{"hidden_size": 384, "n_experts": 16, "experts_per_token": 1, "d_shared_expert": 0, "router_score": "sigmoid", "normalize_top_k": false, "lr_router": 0.000279, "vocab_size": 16384, "norm": "layernorm", "learning_rate": 0.0122, "beta1": 0.95, "max_seq_len": 1024, "train_tokens": 400300000, "max_steps": 6109, "dataset": "wikipedia_en"}
Below are experts of layer 5 (counted from 0) of a mixture-of-experts language model. Rows are named router (the router's row for the expert), up (a neuron's input weights, with its number) and show model dimensions 0-95. Each number is 50 + 15 x the weight over its row's rms, rounded and kept within 0 to 99.
Before each expert's rows: a language model's description of what the expert responds to. This comes from a sample of Wikipedia text that the model never trained on.

# expert 0
Description: Articles and possessive determiners opening a noun phrase, often after a preposition, such as the, a, his, their.
router:42 77 55 67 69 66 44 45 75 40 62 59 58 37 08 66 48 60 20 27 27 50 66 40 86 62 34 62 75 44 34 57 48 61 77 54 43 32 32 55 44 63 59 51 47 32 73 66 48 28 72 40 47 72 36 38 58 34 31 65 45 39 59 62 38 45 45 59 53 47 48 69 24 41 48 66 66 52 34 31 48 51 36 39 40 47 49 22 62 64 52 69 52 64 86 60
up17:34 23 46 56 53 64 48 83 54 48 48 61 68 73 42 77 59 70 24 47 57 32 58 35 39 38 68 75 60 43 39 31 30 44 62 45 43 42 51 64 63 47 56 23 30 39 57 56 43 51 36 54 40 80 31 57 55 73 37 45 39 45 48 47 46 34 33 41 69 41 55 56 55 42 43 67 42 49 43 36 26 53 60 50 33 37 53 70 56 43 71 70 69 65 47 46
up18:37 47 69 71 60 32 30 73 48 46 55 61 38 34 51 69 59 48 40 58 38 44 86 80 61 36 30 61 87 41 62 37 81 39 47 60 71 49 33 54 45 48 45 49 51 48 63 39 45 51 68 85 41 43 36 49 70 58 43 42 25 40 67 46 44 42 50 43 63 56 72 84 72 34 56 41 28 42 51 67 40 46 44 65 53 07 34 54 65 44 63 72 62 51 40 42
up19:57 31 58 42 66 50 43 64 64 61 34 61 68 44 51 37 38 60 41 72 57 28 59 47 54 48 44 87 54 28 51 76 38 56 57 51 45 44 57 32 66 27 37 63 53 69 54 55 45 65 58 39 22 55 62 72 27 42 47 37 67 37 77 50 54 46 25 49 54 52 35 39 67 26 54 66 38 52 58 30 74 50 45 39 40 83 65 49 73 53 51 62 60 50 20 30
up20:58 49 55 31 77 44 79 48 84 44 65 47 24 60 34 60 55 46 56 60 65 66 63 36 49 46 43 59 66 60 45 66 47 51 51 63 41 62 35 45 67 46 62 44 16 37 56 68 45 45 74 54 48 47 48 54 42 54 87 24 61 38 74 25 39 31 50 42 78 66 60 59 88 47 53 60 66 28 58 52 59 51 30 41 65 42 50 56 42 62 53 52 37 75 43 69
up21:38 62 56 42 44 52 39 24 27 66 63 56 47 52 35 52 15 41 68 53 25 68 50 56 34 31 66 61 42 29 44 23 32 41 54 42 43 65 49 35 55 62 62 31 94 45 49 18 57 62 37 54 48 43 43 15 47 47 48 58 39 43 66 44 58 50 60 42 40 55 63 32 70 38 52 42 50 63 53 84 39 43 31 08 46 54 62 59 58 50 38 47 31 38 58 73
up22:65 69 58 68 67 58 58 63 32 39 22 36 44 47 52 32 56 49 54 62 61 37 60 29 54 51 41 37 68 61 73 44 37 79 61 69 41 41 59 27 68 29 56 31 49 49 43 78 48 40 45 35 50 69 62 47 56 28 47 46 36 59 17 88 28 35 17 37 61 61 21 63 37 47 29 63 26 68 50 78 49 56 43 62 54 42 29 48 65 64 56 51 51 74 55 65
up23:32 45 35 53 56 62 32 42 43 40 52 39 49 34 71 39 39 24 83 70 38 66 51 18 55 68 46 30 49 42 46 49 48 23 66 71 56 40 38 59 54 60 59 31 59 48 31 68 36 63 38 48 63 36 42 59 22 34 50 50 32 31 81 53 75 55 43 64 50 51 40 33 58 28 48 63 48 43 53 45 65 50 31 62 00 36 34 63 48 62 43 33 51 57 27 50
up24:46 43 36 73 57 65 78 83 71 36 39 55 35 20 47 33 47 55 46 69 47 41 54 48 36 61 57 56 47 37 67 12 39 63 48 69 73 46 52 61 65 48 51 51 53 44 76 64 45 59 43 51 41 37 64 48 61 53 66 68 53 53 49 38 25 41 80 51 59 45 44 61 61 70 46 54 68 71 52 44 25 52 26 65 11 87 41 63 42 63 52 38 67 59 43 50
up25:44 52 30 40 56 47 34 89 25 55 72 43 54 60 42 75 60 40 03 73 31 31 75 68 20 56 72 51 65 53 38 54 18 38 61 42 71 58 33 47 58 48 64 41 69 68 53 36 53 56 48 36 59 46 41 56 60 44 10 67 73 36 58 39 51 36 34 34 52 34 52 56 65 55 52 35 45 49 35 51 41 63 73 47 44 59 58 45 50 65 35 43 45 19 63 73
up26:53 63 46 49 54 37 40 61 53 39 76 52 50 47 43 46 50 61 44 56 34 68 61 47 37 46 47 60 66 70 59 61 60 47 75 25 66 66 65 39 48 80 57 65 32 45 44 42 72 30 67 45 33 57 55 48 59 59 37 67 65 47 44 51 54 24 41 38 60 36 31 52 53 82 77 49 46 48 78 36 18 41 57 45 50 54 70 69 43 55 51 67 47 49 19 60
up27:54 63 49 46 26 74 62 53 64 56 74 20 59 35 40 37 64 57 30 63 40 65 62 50 39 67 22 40 30 38 45 50 53 74 45 52 47 50 62 46 67 54 54 35 50 56 25 20 43 53 61 49 55 46 30 36 52 39 52 66 46 46 46 50 39 73 49 79 66 53 38 48 63 67 30 30 65 49 35 58 64 15 46 41 61 64 68 56 41 53 83 23 44 71 05 54
up28:48 28 40 40 42 52 52 68 35 65 34 23 59 44 60 46 49 51 39 61 60 37 47 65 43 57 52 43 63 12 65 34 57 52 77 51 23 59 80 69 63 81 56 34 40 72 47 58 50 61 59 43 54 66 58 83 80 42 67 20 47 50 39 62 91 66 53 48 50 64 31 62 69 39 76 36 53 65 38 26 41 55 43 65 50 39 56 35 49 46 35 33 53 50 45 72
up29:39 44 45 51 46 49 38 78 29 51 53 69 53 56 19 19 73 60 36 45 64 41 59 52 43 40 83 40 54 55 60 66 32 70 32 48 56 57 44 41 41 32 58 56 36 35 49 70 55 35 37 41 19 66 29 49 28 75 49 39 60 38 30 60 74 45 66 28 54 42 59 51 68 60 39 56 51 49 48 33 43 35 34 43 39 57 53 44 56 53 58 52 58 47 74 64
up30:27 66 77 59 53 35 64 47 39 54 52 60 56 37 76 44 87 42 56 25 56 35 50 62 40 53 46 73 45 62 44 33 45 61 41 21 25 73 53 64 66 44 62 61 57 37 40 41 30 28 58 61 49 49 31 37 36 46 65 51 42 63 44 51 52 50 59 53 45 54 74 36 70 33 63 54 43 72 58 58 67 58 49 36 32 55 61 39 65 33 32 31 24 39 59 48
up31:59 37 56 60 48 61 54 57 60 45 54 28 35 41 59 56 63 72 45 31 50 76 44 38 56 44 69 49 44 64 51 63 58 65 64 20 39 43 35 74 39 65 29 47 23 28 60 55 37 59 51 42 70 51 28 72 61 49 43 80 66 59 54 59 42 49 60 07 79 48 41 49 27 54 51 31 23 63 25 37 48 58 33 69 63 37 58 36 94 66 55 45 52 52 75 74
up32:41 41 58 29 40 70 69 56 23 48 23 77 56 47 42 41 26 50 39 43 23 51 47 47 43 28 45 63 46 39 58 37 47 36 47 64 58 60 69 56 53 45 32 54 51 60 65 42 41 59 50 21 39 56 41 39 61 48 38 50 64 44 60 54 38 56 72 73 38 55 68 24 77 39 39 44 58 46 59 48 72 62 43 47 39 64 64 71 45 55 49 20 18 62 33 70
up33:58 50 66 54 27 61 73 25 19 34 32 67 47 46 36 39 76 52 36 63 39 38 45 47 41 64 64 47 47 44 62 57 54 42 51 65 73 59 39 31 35 61 52 24 36 35 49 51 45 44 37 65 64 70 32 59 58 55 57 51 41 58 52 57 20 29 58 40 47 48 38 54 47 47 49 47 49 39 50 43 23 50 24 40 26 65 43 43 63 91 51 66 77 77 64 45
up34:50 82 55 26 38 59 69 19 51 40 65 44 44 22 68 64 50 46 44 65 36 44 19 64 67 52 65 86 67 29 44 43 42 57 45 59 57 39 39 46 67 51 64 72 75 44 52 48 40 65 48 42 39 36 39 46 54 26 46 30 64 26 79 42 49 50 41 47 57 20 51 43 44 35 41 34 58 47 30 57 24 23 63 22 35 72 60 58 37 85 54 77 76 53 56 54
up35:38 30 55 53 72 56 43 42 77 82 64 19 65 81 39 00 35 46 64 44 32 50 39 41 80 66 72 47 31 46 41 64 53 61 21 43 62 45 60 47 27 43 40 48 57 44 56 66 55 62 34 54 40 63 71 56 46 68 65 34 19 44 59 76 62 61 59 35 53 35 33 55 29 45 38 62 58 69 42 37 47 45 47 61 57 60 55 48 46 57 60 61 42 71 52 55
up36:40 53 48 68 49 27 69 36 61 30 35 28 50 60 43 52 63 32 41 60 22 38 39 54 55 44 46 45 59 53 55 64 54 50 48 41 92 66 33 58 37 61 57 50 58 68 68 65 64 62 95 23 59 26 49 33 65 57 87 51 69 35 52 41 40 39 50 49 68 29 48 35 45 64 51 45 13 40 62 64 66 69 59 15 59 51 75 43 55 48 53 68 38 57 42 69
up37:25 42 75 51 39 68 46 43 56 43 64 25 55 60 46 64 53 79 64 49 40 52 58 50 57 49 50 60 66 34 38 42 48 57 34 33 59 31 10 75 51 27 12 44 59 80 06 64 66 74 38 72 45 76 57 56 63 62 77 62 45 61 72 47 41 34 82 64 42 30 56 61 55 47 56 53 52 30 32 54 72 43 48 75 57 46 36 38 65 63 45 39 59 52 71 34
up38:17 71 60 48 50 40 51 92 78 34 33 48 60 61 50 19 35 54 59 41 50 52 52 30 37 36 42 42 37 75 58 32 67 33 34 75 68 64 49 53 46 73 48 53 39 41 83 54 63 56 65 29 70 34 72 39 58 56 37 49 33 39 57 47 58 52 86 59 69 46 58 69 41 37 63 51 49 41 53 11 65 48 31 36 46 56 58 53 38 43 49 34 71 76 60 32
up39:56 47 68 48 43 74 54 47 25 20 41 50 28 57 49 70 34 44 47 52 27 61 41 26 67 53 53 76 42 61 52 40 54 61 68 68 41 46 48 75 35 38 60 49 45 29 43 80 40 60 28 45 48 67 55 33 42 56 55 51 67 35 43 52 76 36 57 21 32 84 33 46 45 46 53 63 63 62 51 42 16 39 54 56 38 46 43 55 67 39 53 33 69 73 47 45
up40:15 30 17 54 67 39 83 58 21 49 60 69 59 58 73 38 77 61 58 60 54 49 64 38 55 40 54 31 43 63 48 35 37 38 58 56 67 60 42 30 56 59 23 67 34 51 33 63 64 44 28 49 26 65 25 48 54 49 52 67 58 45 40 43 52 83 72 53 56 86 51 71 47 44 56 40 47 72 28 29 65 43 44 38 51 53 30 51 52 51 40 50 37 22 26 78
up41:24 67 65 45 70 61 46 59 74 27 80 47 48 29 51 28 51 81 58 51 35 46 33 52 39 26 67 55 27 60 57 51 48 45 45 33 39 49 64 28 43 44 29 19 36 53 60 41 34 34 68 77 48 77 58 81 59 33 82 43 54 58 42 16 29 49 50 33 13 67 35 50 56 65 48 69 78 51 59 40 19 40 62 53 30 76 43 53 47 71 53 36 50 58 47 60
up42:48 59 23 58 79 54 43 54 48 51 50 53 63 69 24 35 37 68 56 51 50 63 42 81 34 47 41 48 64 47 58 54 27 21 15 46 48 49 34 69 33 40 34 43 48 34 43 51 39 24 47 58 60 38 25 64 53 25 75 48 69 55 58 45 28 38 63 61 70 62 70 51 70 30 57 46 45 54 64 55 33 80 31 46 46 50 55 45 37 68 56 69 79 38 50 47
up43:33 48 57 40 23 56 32 69 44 61 25 56 53 65 29 69 50 59 38 30 37 36 72 56 59 45 36 40 44 58 74 78 71 69 74 54 64 88 64 42 11 29 40 66 68 17 56 39 42 76 56 65 62 90 47 39 43 85 75 28 48 40 64 32 44 46 58 44 55 65 51 51 44 39 46 43 64 18 42 55 41 63 61 70 26 66 38 85 36 38 70 82 40 46 28 74
up44:39 63 11 69 48 26 54 36 28 24 70 40 66 52 65 46 50 87 51 43 61 65 54 47 89 68 76 57 63 54 48 45 65 45 75 52 57 69 69 44 42 80 63 58 51 37 45 79 53 51 29 39 33 22 52 65 60 61 15 61 47 76 50 51 48 53 34 45 55 66 56 34 56 46 47 48 55 46 32 62 55 26 36 65 74 50 55 60 84 49 56 46 09 63 31 36
up45:34 49 58 65 32 51 39 60 74 62 30 81 46 41 42 48 49 15 23 29 67 26 62 56 48 63 47 54 53 65 22 59 73 52 51 39 50 47 52 41 48 82 59 46 35 38 60 31 53 55 40 37 36 70 50 39 56 41 38 65 72 45 21 50 50 58 58 67 63 49 35 23 38 39 44 37 63 40 48 73 57 49 51 56 42 51 50 42 16 45 36 41 87 40 41 65
up46:34 67 39 63 68 36 56 35 70 37 46 46 36 67 79 47 47 44 45 48 43 47 27 55 40 48 50 77 55 68 50 72 36 58 46 58 54 44 48 68 50 39 81 49 50 52 49 37 78 45 22 56 88 70 53 11 57 28 20 51 64 25 60 64 66 55 53 49 48 41 23 45 34 35 49 45 38 54 28 72 64 21 32 60 50 49 52 36 38 32 51 59 71 74 56 83
up47:48 76 62 46 30 73 62 41 54 23 37 50 36 62 49 38 74 55 72 43 71 58 30 54 64 43 63 36 57 33 34 40 73 69 53 43 23 31 34 55 62 73 42 24 39 57 33 45 36 65 67 47 59 66 49 39 37 21 53 59 70 45 55 44 55 40 50 38 28 56 53 46 36 63 50 51 26 50 64 20 45 61 44 67 32 63 48 70 72 52 43 51 60 77 41 35
up48:57 43 53 85 30 50 48 49 48 74 50 53 43 53 43 70 38 48 42 54 33 64 38 59 57 42 70 42 58 42 48 62 60 58 51 75 65 41 47 36 68 63 70 33 37 55 46 42 85 40 49 33 35 51 42 55 42 64 56 33 58 35 55 62 52 46 53 32 22 61 55 21 47 43 30 43 54 57 62 74 54 57 56 66 57 55 55 50 19 46 48 43 59 37 75 54
up49:42 64 66 41 26 38 66 39 82 51 59 71 49 40 49 50 34 26 41 71 07 56 74 39 35 58 66 44 68 81 66 46 62 79 64 53 43 54 40 79 19 51 51 70 28 71 32 70 30 52 35 75 49 59 45 58 24 39 46 36 57 67 73 64 33 65 42 61 52 43 51 43 49 43 52 38 36 59 70 52 82 35 40 52 37 44 64 25 46 64 24 56 45 50 31 43
up50:59 48 23 41 47 41 41 29 55 58 22 41 54 51 59 39 53 54 56 58 59 50 73 41 46 74 72 34 40 24 53 52 42 60 28 56 89 47 44 23 36 47 52 42 39 56 60 87 27 25 48 55 59 45 66 51 49 47 54 46 36 58 57 56 25 57 51 44 29 37 63 55 42 29 41 57 49 56 50 44 43 56 30 74 48 40 63 59 30 70 46 76 71 55 67 40
up51:50 44 56 54 57 99 68 73 54 57 74 38 40 30 39 45 49 53 56 30 46 68 53 49 64 64 34 51 66 39 47 32 46 41 25 44 27 47 30 47 66 38 40 68 48 41 54 40 65 74 43 55 64 31 52 25 32 51 46 68 39 29 80 29 37 49 37 53 58 59 64 59 53 99 62 49 73 47 43 59 50 50 63 21 69 53 44 66 42 36 33 83 52 39 14 51
up52:52 41 53 89 34 32 52 66 50 36 49 53 49 39 44 51 68 61 71 89 43 51 61 45 63 55 51 55 60 42 37 34 75 61 52 44 47 46 41 44 31 65 31 53 69 44 59 36 54 50 72 49 53 58 52 33 44 35 44 74 30 40 41 60 78 13 57 55 40 48 29 70 54 53 48 66 55 66 36 54 70 66 53 24 41 47 66 41 53 94 63 69 80 65 38 64
up53:69 52 51 66 41 59 56 47 71 67 43 60 57 32 65 64 66 87 61 72 48 39 25 58 57 64 60 77 50 47 55 43 60 64 63 55 34 50 44 55 41 63 46 60 35 45 66 69 39 60 42 19 76 71 82 30 43 66 54 79 57 63 43 55 79 56 61 34 34 35 63 60 20 60 47 37 59 53 30 47 56 43 47 35 79 28 32 57 54 88 44 75 72 53 73 54
up54:55 62 33 56 51 54 61 62 34 47 68 38 46 46 41 62 56 92 46 48 67 76 46 50 51 35 52 72 56 68 66 49 12 73 58 41 18 41 31 66 40 35 45 70 42 34 51 71 61 43 25 39 61 57 58 50 60 53 28 74 31 30 09 46 38 45 68 40 41 55 69 72 33 54 47 62 46 47 49 53 49 45 33 70 49 51 32 23 56 30 40 35 36 37 47 52
up55:22 54 64 23 42 36 60 36 54 75 47 59 55 61 54 57 27 41 17 43 60 58 61 37 22 80 52 47 22 35 73 45 51 75 47 59 37 61 39 35 39 34 24 77 57 67 18 35 46 48 56 54 49 59 83 31 53 44 35 72 51 41 68 51 55 87 43 78 25 55 10 99 45 36 63 61 51 51 42 43 68 69 47 71 49 41 38 59 38 37 36 53 48 31 51 34
up56:52 08 50 82 36 51 60 47 45 57 35 55 49 48 52 61 55 89 67 53 46 32 35 39 40 21 67 49 64 44 52 57 72 24 78 52 47 54 36 40 54 33 20 42 66 58 51 30 52 55 35 33 84 33 25 59 49 34 17 41 64 53 37 38 67 34 60 36 46 37 52 53 47 69 38 77 54 48 51 63 19 31 44 17 44 60 46 60 53 28 50 46 67 66 46 43
up57:57 53 60 63 66 45 67 44 11 43 55 49 42 65 40 60 47 43 62 46 52 35 57 64 55 73 29 61 66 48 65 51 53 55 34 37 43 60 64 64 59 60 69 54 48 47 28 45 45 53 77 35 38 68 74 42 60 77 71 63 57 38 38 06 52 60 44 32 55 28 54 53 52 26 45 45 54 39 48 69 44 73 35 43 54 00 40 33 56 56 68 40 60 46 52 79
up58:49 70 36 33 19 74 14 44 70 47 60 28 19 37 42 65 21 40 32 47 70 63 56 45 36 53 55 56 74 51 37 69 86 40 77 30 59 43 57 49 60 47 41 49 59 54 36 81 50 66 47 20 37 73 35 33 85 32 45 48 65 63 64 23 66 52 66 39 56 39 42 65 43 48 45 55 43 35 69 49 48 41 46 54 45 39 65 53 78 74 53 31 65 36 53 27
up59:46 59 53 37 55 77 42 27 49 27 55 77 28 56 56 48 62 44 30 17 32 54 45 59 63 42 71 44 37 47 37 79 31 46 46 66 45 63 47 20 35 36 52 55 38 27 62 38 47 54 48 20 78 45 57 40 43 26 76 56 38 37 47 51 68 77 64 81 44 53 63 43 40 64 46 64 19 50 51 29 30 31 33 63 43 36 55 54 65 75 41 41 31 39 64 50
up60:61 52 52 51 47 23 31 31 62 62 80 56 47 54 60 46 39 41 71 48 60 37 42 57 54 49 60 60 50 59 59 52 29 33 17 55 51 63 58 72 50 56 30 43 28 44 39 64 31 49 52 24 42 83 38 61 65 65 60 64 74 57 57 37 45 64 52 73 38 53 43 44 55 47 29 40 26 67 49 64 51 64 50 36 45 66 47 42 47 48 34 32 57 54 42 60
up61:37 29 49 66 37 72 44 50 47 60 81 60 51 54 40 24 57 70 49 32 30 33 62 32 46 78 37 52 44 85 58 68 33 55 20 55 58 59 51 32 52 61 62 34 40 45 57 77 51 56 39 32 60 61 38 64 39 27 57 52 43 40 36 42 45 31 22 53 47 52 20 83 45 82 70 83 65 30 55 50 51 40 46 62 36 27 46 31 52 57 65 36 67 36 46 69
up62:74 54 74 93 57 55 54 35 64 72 52 47 51 34 69 43 49 39 57 52 41 47 47 29 36 45 42 55 46 47 57 38 55 79 63 54 72 55 48 44 58 42 05 35 41 56 37 22 43 26 49 46 28 63 49 59 72 44 54 49 84 33 59 18 56 36 61 71 56 33 36 64 74 33 47 40 52 40 28 34 85 35 51 69 88 81 40 58 70 38 45 55 72 74 60 65
up63:41 67 39 41 15 69 46 46 48 64 30 59 65 59 25 66 59 57 38 91 26 54 49 47 58 63 36 25 62 59 66 24 47 56 53 77 41 29 40 52 34 63 44 57 70 22 31 35 64 62 53 34 67 24 80 49 50 30 74 56 59 59 64 38 57 74 48 54 32 47 39 55 29 52 24 64 44 26 32 63 41 64 54 67 59 42 48 44 69 66 32 26 38 69 53 52
up64:31 79 64 73 39 37 46 27 72 46 59 29 74 64 47 35 52 53 70 45 32 51 49 56 50 46 53 55 53 78 13 60 63 67 48 72 32 33 57 44 43 19 75 41 60 28 45 35 43 70 42 68 42 67 52 59 38 34 64 70 52 55 53 48 46 43 56 54 40 38 30 85 51 26 33 51 49 37 34 48 66 64 43 61 60 83 36 45 64 43 48 61 56 60 74 46
up65:75 54 56 34 48 49 64 20 61 67 45 23 54 54 27 55 28 44 51 73 50 65 67 25 79 11 54 61 64 33 64 55 43 69 31 33 59 53 81 43 62 66 31 51 26 35 50 42 69 59 56 36 41 55 43 37 28 43 65 38 27 49 59 35 45 38 50 88 47 45 40 53 31 58 50 60 46 79 66 67 53 18 61 36 59 56 35 65 38 47 31 72 43 64 60 34
up66:33 48 47 50 50 49 47 58 39 85 47 53 62 37 64 54 37 33 37 66 49 72 41 56 37 36 70 43 35 71 42 52 48 63 51 50 32 56 20 36 80 49 30 52 56 66 37 27 63 66 51 36 44 39 50 69 64 47 37 43 41 72 33 48 45 54 30 42 35 77 71 53 38 44 80 24 68 85 44 60 68 66 57 39 51 44 22 44 26 58 54 36 42 54 55 67
up67:55 18 55 88 29 57 82 17 49 59 26 64 47 36 63 60 46 49 43 43 48 08 51 41 65 46 28 64 59 28 39 78 49 57 54 17 44 54 52 49 62 73 35 30 60 19 44 48 44 54 44 43 53 56 29 59 57 41 30 41 54 49 87 49 55 48 65 46 45 34 48 54 85 46 42 43 20 32 46 41 56 74 60 54 59 41 36 77 61 50 56 55 62 52 76 44
up68:44 47 47 48 43 91 30 80 15 87 58 60 28 58 50 39 61 62 75 48 51 53 44 65 74 64 52 73 63 37 36 66 59 56 53 61 42 57 60 60 43 38 65 70 67 22 52 55 48 61 71 57 74 28 51 49 51 50 58 59 45 39 79 74 75 61 41 57 59 29 57 69 38 37 55 55 47 51 46 49 54 47 53 59 48 45 74 50 52 59 68 75 39 60 59 79
up69:48 55 43 64 57 62 24 76 50 53 37 51 73 35 37 54 57 29 61 78 52 63 38 67 64 67 36 49 62 59 66 61 44 40 28 45 39 64 68 35 92 41 53 55 64 67 44 56 53 69 46 41 29 48 73 85 48 15 75 51 38 70 54 43 44 36 46 39 39 64 65 55 57 56 53 50 29 74 58 61 62 57 21 62 22 27 44 70 37 59 38 25 40 44 50 55
up70:56 29 42 49 59 58 37 50 58 64 29 61 64 52 40 40 73 40 35 50 50 33 50 41 53 19 38 54 39 25 51 48 56 24 45 46 58 48 41 59 49 45 40 38 37 29 61 77 52 60 52 51 33 36 53 65 58 52 39 74 57 73 56 45 80 38 35 53 42 52 46 77 77 59 65 19 76 66 48 34 21 32 64 39 21 47 61 25 47 61 41 15 40 70 36 60
up71:25 32 48 56 59 46 42 76 61 50 75 32 45 61 30 40 42 33 51 33 49 85 51 48 71 44 53 41 72 42 51 55 53 70 81 53 42 66 53 42 44 61 19 48 64 44 62 51 65 66 50 43 44 34 56 38 70 48 51 42 63 60 56 55 31 30 18 62 43 46 23 63 53 45 63 79 28 36 30 55 20 36 60 66 68 23 36 34 53 53 49 69 50 58 68 44
up72:58 35 54 65 62 39 22 30 76 46 20 52 74 36 35 33 68 49 62 50 23 28 61 50 64 66 32 41 71 49 48 42 46 54 73 57 67 74 57 53 38 71 30 52 37 40 31 55 42 02 33 23 75 52 54 67 65 31 79 54 63 54 54 69 46 27 54 56 37 57 72 65 37 60 49 23 69 63 46 31 48 29 58 51 29 64 24 37 68 45 47 58 32 50 30 33
up73:39 27 54 69 51 59 48 31 48 51 60 32 76 76 32 50 55 56 25 56 55 63 86 64 48 73 62 63 38 54 51 20 37 21 50 41 56 62 52 58 54 64 34 49 39 63 46 57 59 60 45 48 66 28 35 66 63 84 55 62 17 42 30 49 29 49 63 52 52 74 53 48 49 41 41 47 36 29 38 81 55 64 52 94 42 49 37 49 60 40 50 62 54 33 39 37
up74:68 80 58 36 68 53 40 74 44 51 70 43 65 46 56 67 19 59 49 36 49 70 53 49 39 70 60 46 44 26 40 32 28 45 39 51 65 17 21 79 59 25 36 81 37 66 38 28 37 42 39 74 73 53 05 87 25 58 30 61 57 55 42 65 69 68 77 53 50 52 52 52 64 56 55 78 38 80 50 45 69 38 25 49 47 33 48 35 42 41 37 57 60 28 74 53
up75:50 69 54 34 40 55 32 72 66 64 52 28 85 36 55 52 28 53 58 30 19 51 28 84 55 53 53 24 47 49 43 47 73 57 69 48 84 61 48 21 43 61 33 59 67 07 65 30 47 38 46 59 46 30 70 51 66 42 44 44 59 69 27 36 39 51 73 59 44 29 31 30 81 60 74 41 75 65 42 47 50 61 77 48 68 63 34 48 25 78 32 27 42 59 73 26
up76:71 47 32 59 68 38 47 68 51 33 65 46 39 43 72 43 70 33 59 61 54 77 72 49 72 44 40 44 42 74 88 49 81 53 30 31 39 47 48 56 29 41 42 62 43 39 50 63 13 33 49 16 51 40 51 76 40 48 68 64 20 82 26 62 54 51 40 38 49 54 70 41 48 45 48 58 41 64 41 30 74 43 44 29 56 58 52 39 68 70 56 39 37 42 65 59
up77:40 45 65 40 67 42 40 27 56 38 49 49 69 48 41 56 31 44 51 65 58 51 59 58 49 50 62 59 55 54 63 57 46 54 35 80 53 50 36 61 68 59 40 62 27 81 28 46 59 49 62 38 48 59 26 75 53 60 52 48 57 52 63 21 54 35 45 36 38 70 71 22 46 55 45 54 65 62 52 83 71 68 36 43 49 70 63 78 32 64 44 68 40 37 35 43
up78:67 89 43 69 24 54 24 19 48 31 45 70 43 51 39 42 53 38 29 53 20 54 43 41 58 31 77 50 55 55 57 34 63 56 41 70 63 58 45 46 41 38 53 80 60 14 55 27 81 30 23 60 54 55 49 41 60 44 57 55 14 46 36 50 34 61 73 81 63 52 28 59 63 49 53 37 62 54 56 62 46 77 62 88 47 48 51 56 42 55 16 64 35 51 41 42
up79:66 84 32 74 45 52 18 65 61 26 47 61 63 56 14 68 65 56 38 58 33 62 29 51 62 53 79 37 33 63 54 43 69 64 42 88 60 53 45 68 49 39 46 59 64 20 51 41 41 24 37 73 59 50 54 43 73 51 44 71 41 38 30 46 41 41 75 36 48 57 30 48 73 75 65 07 44 49 54 60 48 63 49 55 44 45 60 66 46 58 20 56 44 43 37 35
up80:36 41 58 71 55 36 32 46 65 32 60 49 56 58 55 36 42 78 46 58 51 33 53 36 53 67 42 40 45 38 42 48 68 48 53 78 27 46 39 39 28 68 51 39 30 58 38 57 38 35 39 69 78 17 45 81 74 47 31 54 60 52 43 46 53 46 48 28 53 77 48 56 61 38 56 63 32 28 42 29 73 60 48 21 75 44 25 37 24 44 33 30 42 74 37 50
up81:65 49 64 34 77 60 46 76 65 70 53 50 55 37 49 58 29 39 56 59 33 71 39 57 54 43 47 55 45 51 60 60 49 39 35 39 60 46 60 72 53 55 61 51 47 59 21 61 32 64 37 43 31 64 52 12 38 69 43 49 44 49 39 74 40 70 56 61 65 52 67 45 47 21 41 59 30 37 70 35 58 28 63 49 35 21 59 25 39 46 60 41 25 59 50 70
up82:48 61 60 79 50 58 50 48 42 68 43 78 46 39 45 33 32 52 41 32 59 20 56 46 65 68 64 53 55 60 62 31 36 48 46 57 77 64 51 64 38 44 53 27 71 53 58 62 64 56 67 52 50 44 53 44 56 35 51 34 48 59 27 37 20 70 36 66 68 31 44 36 42 41 25 76 34 61 64 47 67 45 44 45 46 46 54 34 45 35 49 37 30 44 61 57
up83:67 32 60 76 76 56 40 42 66 67 27 54 57 23 45 59 26 38 48 48 37 76 36 37 52 56 87 73 41 53 39 54 57 65 62 76 62 50 30 64 11 38 31 35 24 45 42 46 38 35 53 17 34 73 37 57 31 41 51 48 30 54 07 54 31 60 62 59 33 75 48 47 57 42 30 46 63 50 46 66 49 79 54 53 30 55 64 61 35 53 48 73 69 65 26 47
up84:55 47 51 60 51 14 54 51 56 47 60 35 68 24 45 46 53 40 42 42 50 33 50 52 42 86 51 54 19 53 34 46 54 71 71 28 71 51 69 34 79 33 52 37 30 39 10 20 51 53 67 61 52 36 68 90 52 40 47 52 67 41 39 70 30 49 54 37 55 62 55 67 34 54 31 47 40 24 43 22 45 78 51 56 79 54 43 51 71 77 63 53 37 61 61 22
up85:62 68 57 57 36 56 64 13 31 41 45 36 70 44 45 70 68 78 39 42 61 14 52 41 69 52 23 37 55 39 72 47 35 39 10 56 41 30 37 67 84 32 50 75 51 75 56 58 43 51 76 42 50 50 50 63 31 03 36 48 50 46 56 60 54 38 43 41 71 27 71 58 44 62 72 70 66 67 51 47 52 34 24 47 35 67 54 66 71 66 34 25 40 58 47 19
up86:35 38 42 42 57 53 48 47 50 45 36 32 41 09 18 45 41 37 37 49 49 38 41 31 68 60 43 68 46 36 78 69 35 41 29 49 23 57 57 39 75 85 57 43 61 77 57 44 41 35 41 51 69 32 28 54 62 67 48 70 33 63 50 53 30 54 47 63 76 74 63 38 69 62 41 51 54 59 56 55 53 45 59 41 52 46 52 57 41 27 34 47 39 45 58 74
up87:38 41 47 51 21 34 44 54 56 38 72 80 65 22 47 40 52 65 66 43 47 66 37 56 46 60 25 36 35 66 45 43 56 31 45 44 69 32 47 38 51 32 62 73 63 29 54 30 83 31 54 43 62 63 44 58 53 60 63 47 17 46 44 37 40 50 40 30 56 25 77 47 66 62 47 62 37 35 37 29 42 62 70 26 58 74 61 58 36 66 24 41 66 46 47 40
up88:50 46 71 57 72 47 45 53 72 50 66 69 37 63 34 30 39 24 59 39 44 55 42 38 25 57 24 55 60 54 47 12 37 36 19 24 47 54 30 74 38 54 41 41 56 77 54 60 91 51 26 73 44 55 72 75 66 72 63 45 51 62 23 62 34 63 72 48 34 34 72 28 71 49 36 73 18 45 52 63 54 64 58 63 18 30 39 75 64 59 29 42 40 44 51 49